Below are experts of layer 8 (counted from 0) of a mixture-of-experts language model. Rows are named router (the router's row for the expert), gate (a neuron's input weights, with its number), up (a neuron's input weights, with its number) and show model dimensions 0-79. Each number is 500 + 40 x the weight over its row's rms, rounded and kept within 0 to 999. Numbers have three digits each.
Before each expert's rows: "mostly gets" lists some tokens that are sent to it at least half of the time; "gets" lists some tokens that make up at least twice as much of what it gets as of all text. This comes from a sample of Wikipedia text that the model never trained on. Tokens count by the router's weight.

# expert 15
mostly gets: " by:", "  -", "|  |", " University of", "a |", " &"
gets: " |", "-", ",", "|", ":", " of"
router:552553517469498445532556556490422446464418510496479516476524456476466497495439495491506587538491573500505528517483520497547434516445528467509481522454483469550492553506459460551532514500550499505476497519459470456501557517500461501430480505
gate0:527496512443555451456500584437497488561541523535488494511602503489439567535517435543482441493516435568525451494487520513525460500542497504466478512466549495504525495501449547529521544518517444399419472493511470532492561451482505588540435504
up0:462504499475459517545383449535507559436479501501564478556471454470558479485550459557506470526457504469535539468458551515423559466492509498467472442544480544531483493508511457529474497529474571562523575482531487432488479574516490492439483532
gate1:496515536425540489393531430496490505466493460495538503539472501565404476541459545489462520432515493441525556535542513508513520453360503492540467456473550501441531450433427507460430491555439528502526525510532496546492534560516521495558510498
up1:490466458470432535467526531411527464482494502472485467559433459521578521461494424504452514523466490437502466520444414469422463443573510478532540494457517565500492518443633422491567419509515488520538537463525506468485491420482476482450474481
gate2:487530504496434457489457489463443436424480582492479472497536459480531533501438530490496478527501479492471541423464447492509518446444467518541489467518480529507574560496417450552490544560503431491508491545500562477559491566489489469448488541
up2:495492539531491532478506558405508482464471530432452485463516448509545549499472481568548547511471501459477440454429509462506533531575405450509533501484502481464547517467453461485503451469476491548556521491525573462485459517467475508481405505
gate3:464453488433495472541545491480534472530452574556505545532529462514449486482448497515479498512486537462643582547530511473525557516576533494478573501484484459466493469497521485463486460488464439542554512477569490591536468613513432459424464517
up3:551606533511523449493499479561508451557432490511499500511513519477549446506540508466435473544516414522505472533443487610522556575463570499475556450530437498500452500583509488501511399531512466479506494484448528519460534486520472461445552542

# expert 0
mostly gets: " John", " William", " David", " Paul", " Henry", " James"
gets: "i", "o", "an", "a", "en", "on"
router:542496495566492496526533495472509549489489478467467535415588492574500435508434515530534553521537529484497460504505513480540523528511542569468561466558495486465455523470444517453442475545465539554523514422437507435533568483521524458506504503
gate0:520506388465505561464486533374527434472547470442474551453474475496531479575493497575513484519501433513459446444516513451501507479489501493463475437476440456543499513534512483513457452447434493472517504425500513475521424487463539480526491538
up0:440526509496476472522498457507549453481529488515507459499479517455527546493515524401479468506476460522520520519452495592477453458573488500576523463505528522454474504542471520467504465493562480524520499583515463454502526533466485537524545456
gate1:568559520487418538481532549500481466457492486525427411595553556552582503523495496564460529485514518458553462494559439472472497547487487516493470500501479522519553439471524416486523503512564520535470443552501492555504509470528447526518559482
up1:437446505556502519527489486526509568492498532497425551470431451545479488426496454506504471457517533493456488492499479545506493476433526452525552532514518585473509428467483527502442459559390521497479451503581478481468497448450526492470400476
gate2:474527497465452504495481486531491473554552561473489485486480493510496502492532496491493511458488433454527446471480506455457535481512483497612499515510467535525464436588402507500493451553513522413472464467575509525526483549465559519496535428
up2:455487507525518513467481429544487483579512491548503552506473488513570531536466490489536523509467527477549565460534573460562481474502477411439504493506490478485473495576494545511488462505512540501534468475499529529498486556439469485597494563
gate3:537464462505465468472516519503506578467526529353545542537484521455523538492469511486481531409481542536481423505540490493573444531500531568494530548495418505603536501531478491528521471517479547492602463525500473479468509559522519559506483485
up3:511512480503501572456506594481537495471538531482501585474557464491522546495562442524502552500509516478502541554513498473536580479443503441433521497523467561525484463557542535570552461466544443536478538503540508543479611443504461480611576463

# expert 13
mostly gets: "018", "013", "012", "003", "009", "019"
gets: "1", "2", "9", "8", "6", "7"
router:496573467452447540531616474439563482439460462481482535468521536564520520443528462538494485486523530532507549488482542488495524440541505569565465499560442574499472438569537474555515471558516471542508505496452465506568514461496507510512495526
gate13:476530438467533541506563472509445464469470488510568523460460552557563518389426471487451509426396406528444587465465490473466503441516496532466491508539485555563549520563460520519577504459601490562529533474539482528528474460501563504536492543
up13:477506490477533540440496493515454442500423428471541461454484448495483502479445507524479484468404446498439506498508525460501525527464518488548556467526545479554500456468497514562538509496500481516482552481483447473474468469495553516512485580
gate14:490523502539474448539509516475471593471460446537566534483448530513556456522472533516576459497536400457490458547520515535454488464494540518456494381496510529486513483571471479500525489471537506566511514525503484455499507524481526483531464396
up14:515580471541516469495553408499448576496560455457522501455458461497468473511508487468488470484453488489510545499560400540512451538540556509536503500468420528417561533479510501480537476558448576558572404446551522497574521569538436509568545494
gate15:550591530507470483557516421427552451508481429446513526499527500518488502541530484531486573536522487464543479543534497541466508399567450485495552454534421503507505505588496482521585458532529517509507488473519460489509518531473473479436453560
up15:527514511447567482536559575519493500470561483531550565538533534539545548444568561498558466586537488500510474485435458442453486508525564491538472475526503524518516527474505488467482513498414436468541502449427562575534468518490437533586504520
gate16:469488439452517506534485476394487488518469539419489507506515509582504489519519497490555461502467449507567563504450499488429533516534504503487491490532543501513535561528552465542483435555474444599469545531497394540499504430510495518499462541
up16:513530396479497431498544538471490572513502555488470533504492483480548420501545504473535449489500537436515520445547494540617508496505511502544445405531427546522474558495561473511493522497557470534482511494562479475521462475501454486442514516

# expert 7
mostly gets: " M", " B", " R", " Z", " Br", ", S"
gets: " B", "\n\n", " S", " M", " R", " D"
router:502508527471516435500522505452519500488545557450527470510502509508548572599538443505501560526474446508464522462524421550556475538529430534476467503484542535482543479498503443519556457527463494460521565468564574522456537514528415470550496455
gate0:539564506488458553477454618464454529453526492429548404527489550552494505549436485534503445569518623553477472498448468507513434618481510526494527559547505543487483505487587524468520440491509465598500551487544460568513443450473506523502540445
up0:521500488417540493468422503527521473543522495472475537535519567463554519495475531496514430476501464545506531522553464481493514434470416504440565453521447445540486549540466493477565496497541431521416466485483431513552503516506497490514477519
gate1:461453461512448493471457448487535537454492494486549414486567518519536490495496495437475502519481473506506545406557495485490470494524492484439482480467537516453452469549489488485480480513504525549436519577436473557500524552447481539481418497
up1:551513496563529493527489496510508492511454509590413555478535467453474572460449481513466529496512531467463466549463514494518545484482460474477512562525555479543516481458523507483518626521468475460506489529481526479481477519485531489566518526
gate2:486465503433514464499516514486448455475573520496507518517497509481519504548531500508567506521456550526446427570470518528536473546463558491519462557563487513539522546466434437499460431531523470498421485535475416527535537536506403457478449527
up2:558543463489506489446512526495438494463433443426515549445488536477514468525485531558513505484467428524445495578462519429481583455591521525487440537466475493503490508527543477529472497480548512436556464499497519534471513503421596478498527530
gate3:508577474475508491529544556467559471515453515429505523558501526555501504432518547544530528519528445485448374478460513502492529523558518537521494508493507504526501443470491495568484556516550515434499515532525476469463503499492420496515544525
up3:487443466431487525425472441511566482504525483459456435480420493488522438543444451537538512501514433548560528437477466474528498517462485496498466549559501441501475555512484465536536476495419478491554506473503559531572509487414597520552469588

# expert 11
mostly gets: " | —", " No.", " | MF", " % |", " JP", "|  |"
gets: "0", " |", ";", "A", "E", "C"
router:500450467488489484556495508495557516510429466419535536498506472433499476389539540455482488500476457475549519513567498473570539479516489535487548444476581529479493495537521506504589535541468536508525533442499482520450558499489539506520513504
gate0:474480479525441510595561545433523488497462511466445519547547483423503534547574518461519507526468569482548474569444439462457496545492447527466505508469536470514429512405491563460496429433476483521538535521525440483521500437499494526464408535
up0:539379585466381588576519560486460467531513535455511490446467485448450554509481520505500441459470524461496472528402510476529462582499546556463531540517497509522516540458486533428525497466491453498476463459521512466518539502423540438473465512
gate1:499497444564463548525489563420538557517498471468451494538566485398480525503512536495484475553488568497532463426411516484480555486503458540489513519506524591518499461635454497540454473431490529470415509540502529471542517498505489462512457473
up1:501511457498500615533496481494557454495498516543552487448450461452411427458524488497562513407480488553490445521509547518448498517512491529523477485591476509520545550532515430432464557536451547517514489483502479570474590453514498462523492396
gate2:494463492494496472495473541456478504551562529551539493496480540507555493392511505528467477518505490551459518538524548543507493438523501542516537523583471553502508472541473476398516494565501493598418453462517523509501478518504532558590538459
up2:585491491480467473511535537577502469486515517421484542533540436567413492535534483420476486469481530501531511464428485504554492512489562479504479426503478462413501490457518480580523494476454469405548535509459497426478504487505426473487485511
gate3:423439419434428519598542622439515458480492529512478554464527566522475507565537530534529502465493488480533461536447472502425513572539449537528555528520562572503503519485469417508523544514480494531512479558610487505468471541550569460497485545
up3:528459477531478570509503487444547542541492510570487566487566595466545502582502527566469438442490468533466565570535550470506551566500466486507538503493508532520495476504481436549503498428457575554515534570503423521509409543509566485520516477

# expert 10
mostly gets: " an", ", the", " his", " its", " as a", " a"
gets: "\n", "\n\n", " the", " a", " The", " of the"
router:509518504509546500486502579482476476504572486518467511501550606577471553552553503467602511518521461503465508511503523565448520486516444477429491506489477576459471525478468488513556440453575516505466456451489439486504438529508427523396457494
gate13:469493436532504488512508516531577540499472451491431553492460499504489522430489532491542503540564524519508449536502509497534516588544499518439475503454496509492528534529480452479486511535498426518381464519525527434506517418548454509451538490
up13:477515471524554465522437445451444493551508502460547576469491509493460503535568469465492482555471535600544490509533580466477569476463587493535478492510537496525482437469471510519548485519572461463496489543501517506448469491550498467521559536
gate14:573511511491560467500456529498440497479540429519545463425451561477492476459480478466397501517503470493503500521519438511534474521448460492395496536486372530554451523531459515472526493452514516593501517485507563480582442507400507561511576534
up14:514489447597540509546521557527515495430488555583521503498387555525549581466529520497518522495510450533529429451432481461473474488575550458472468548484448562488520542568450565443437530562510479534509439538486526524500443521486503518495564469
gate15:492470482502509457441509538478483485486555560497479572499449550496520534505584533425554503471466523507424547544457460449531515478537471522520481490480514475520484501554466475471480499567457480457434472534569526431530486586525506506482502519
up15:401525538535503493552537525506487490536468469468476473470525501462479500522461463508379475510539590499488522440421566518489435406418636479527553535485457535471505509499519501556495493500500553542526495517470449455497481559519523490466564511
gate16:522524500489555571504412458557490433497516482476484493507546523425479528535525520507514506533493455530485458521498452550488455543504553466468486549485506534430512520476447428540523506542467537485524526518457460451482487480395547526567541459
up16:434500434528482560486554442556535526481491481528477486485574495538497453502489521545493547500470525527546497402509485504475492517524453468503531529514490476447465478518509497434394618553502499406517579552491460624522521525549468427509517510

# expert 12
mostly gets: " which", ", but", " when", " into", ", which", " after"
gets: ".", ",", " to", " in", " of", " for"
router:505552420484467576484437555489443452569390485515500470530459416429488463501490477452448497542481488498537532480510484508561360473466503421502446514507516474472455532464489494525445537479407505428504471483472462528569512464484532507474456524
gate0:495556510540461482433564540550485453509534505461535518511520538483482515573504504477480543501492469476460411507518486588485558440523501490441499501441510515473467466500506493518405525486432418500497563506496489484467404524522543559427480454
up0:464552474510612528451529477549519523612501516523598443463501476488487502462468529394416510542500539520584501555478523522445488484432480514539465553491507456537475508460514501543470541475450522503549587455534500561560475531499535497476425536
gate1:540543485513485517511525461525501449506465489479459460457479423522483471488544468531499503474451563560504523415484449537477494509500513546476441503466485543438453473478466430554419519496457448554439413490440458559464465493397566496549460504
up1:446511482547460510453510531453475473495600491538542507540423524451519501561512501466444460544463544494523540504477548444457465448453501443551532556516541523476445516527478525563500482494515513592497495464563488446586485421511450485488523523
gate2:553514497518458510518486479454413535524461511475469441451468452504535508517477536502427519531508475497526514516487455486536521488480475513513462510473476414471474548426516472544462479489472467518565512409497441556569494463463468465494466488
up2:537507477527518511478450493470518500445473472539576490472447473509507522555464475525491532494497522526484507477527498509558534555449509476575570463472433484487412486407492564419531511512502518514535532390427521538526463466474484518515504453
gate3:514543461492476545487556528481442468466525493486480486536514594457557557504475519491490516519472501507537522444480471497501461445502535478550446494459497483518454528517539491513531467465464475491485519505491535478448529462566488518470586466
up3:551446432491470502481550509437428461524519510468523450536523456444484500499478440516510534454484485494492495478483548474492492545480564427495536481424395462526496480468437488596434516533498535469562496524433463454502510495412528471582485520

# expert 2
mostly gets: " | ", "| ", " (", ", ", " in ", "; "
gets: " | ", " ", " (", "–", "| ", ", "
router:477515437506508576481479529516547454507464534480521479445479500494517501567465538575464505502471567500560492503504516501427535508524486483530396512486560552478442517529509569506492448382524448528472580548498527535585516441483429456525505455
gate13:519517454447487520558476449509509479496487448495522539510533475501469520464506408474526514530508527494586530454424510519560511520498548550480456524567476533473434530497510599448572503584547474437534529496457455491521469507471408442517481502
up13:491537470439455542449575438488503527477512503539422559530521611470500544522478494513462505488535498581439453413470519561471465534520488506397482539486528508553420552482502497522541445531556433593485536436463534475498491494478430444523524592
gate14:515465509462504589510534435471588443444511503443531503531577519455487471540523514542478486507444511518456489475530561534499431459445540428532500505528387539495511455549465512454508534426500518465460456475532548449458584538524550453523531509
up14:545512501475445515622497488440553492537472511485556428546502510459489451490513488498539523548445414467493417476547514482532528475526572412538441497545452490519475542580484548458509463481531525497561499508455553426475473475537480470550512499
gate15:462472418471533511545538525522528418503442474490543529501534526507566496518489513525481495440475555442450530483401452504471549526438575457504482496476534502450494504601441443535552424493470490475465558452505546488479486512446570508483451446
up15:569510601536532480423498482492467595543523521583430535538468514484463461495519461476531508592471504566565531467537477473554472498451515518528465481535453550546454496381582555462503512546518514526522468491480498485479474519523459500453522595
gate16:511520429509404531529554508400441516515580495468506501479522521499477453519528492467513465506546497509524476498492478476538477434581472480427495477548504504539471537534525574553537531510496487546448561514496525547477465455467537493538520559
up16:488473517495475577549419505424473437565549568457549508536505511570473486527493547516410477526506516575531422497521484524514507483573501551527468482503588499526481484538429509505476485520508528490457555487535469443449480465489490523521514505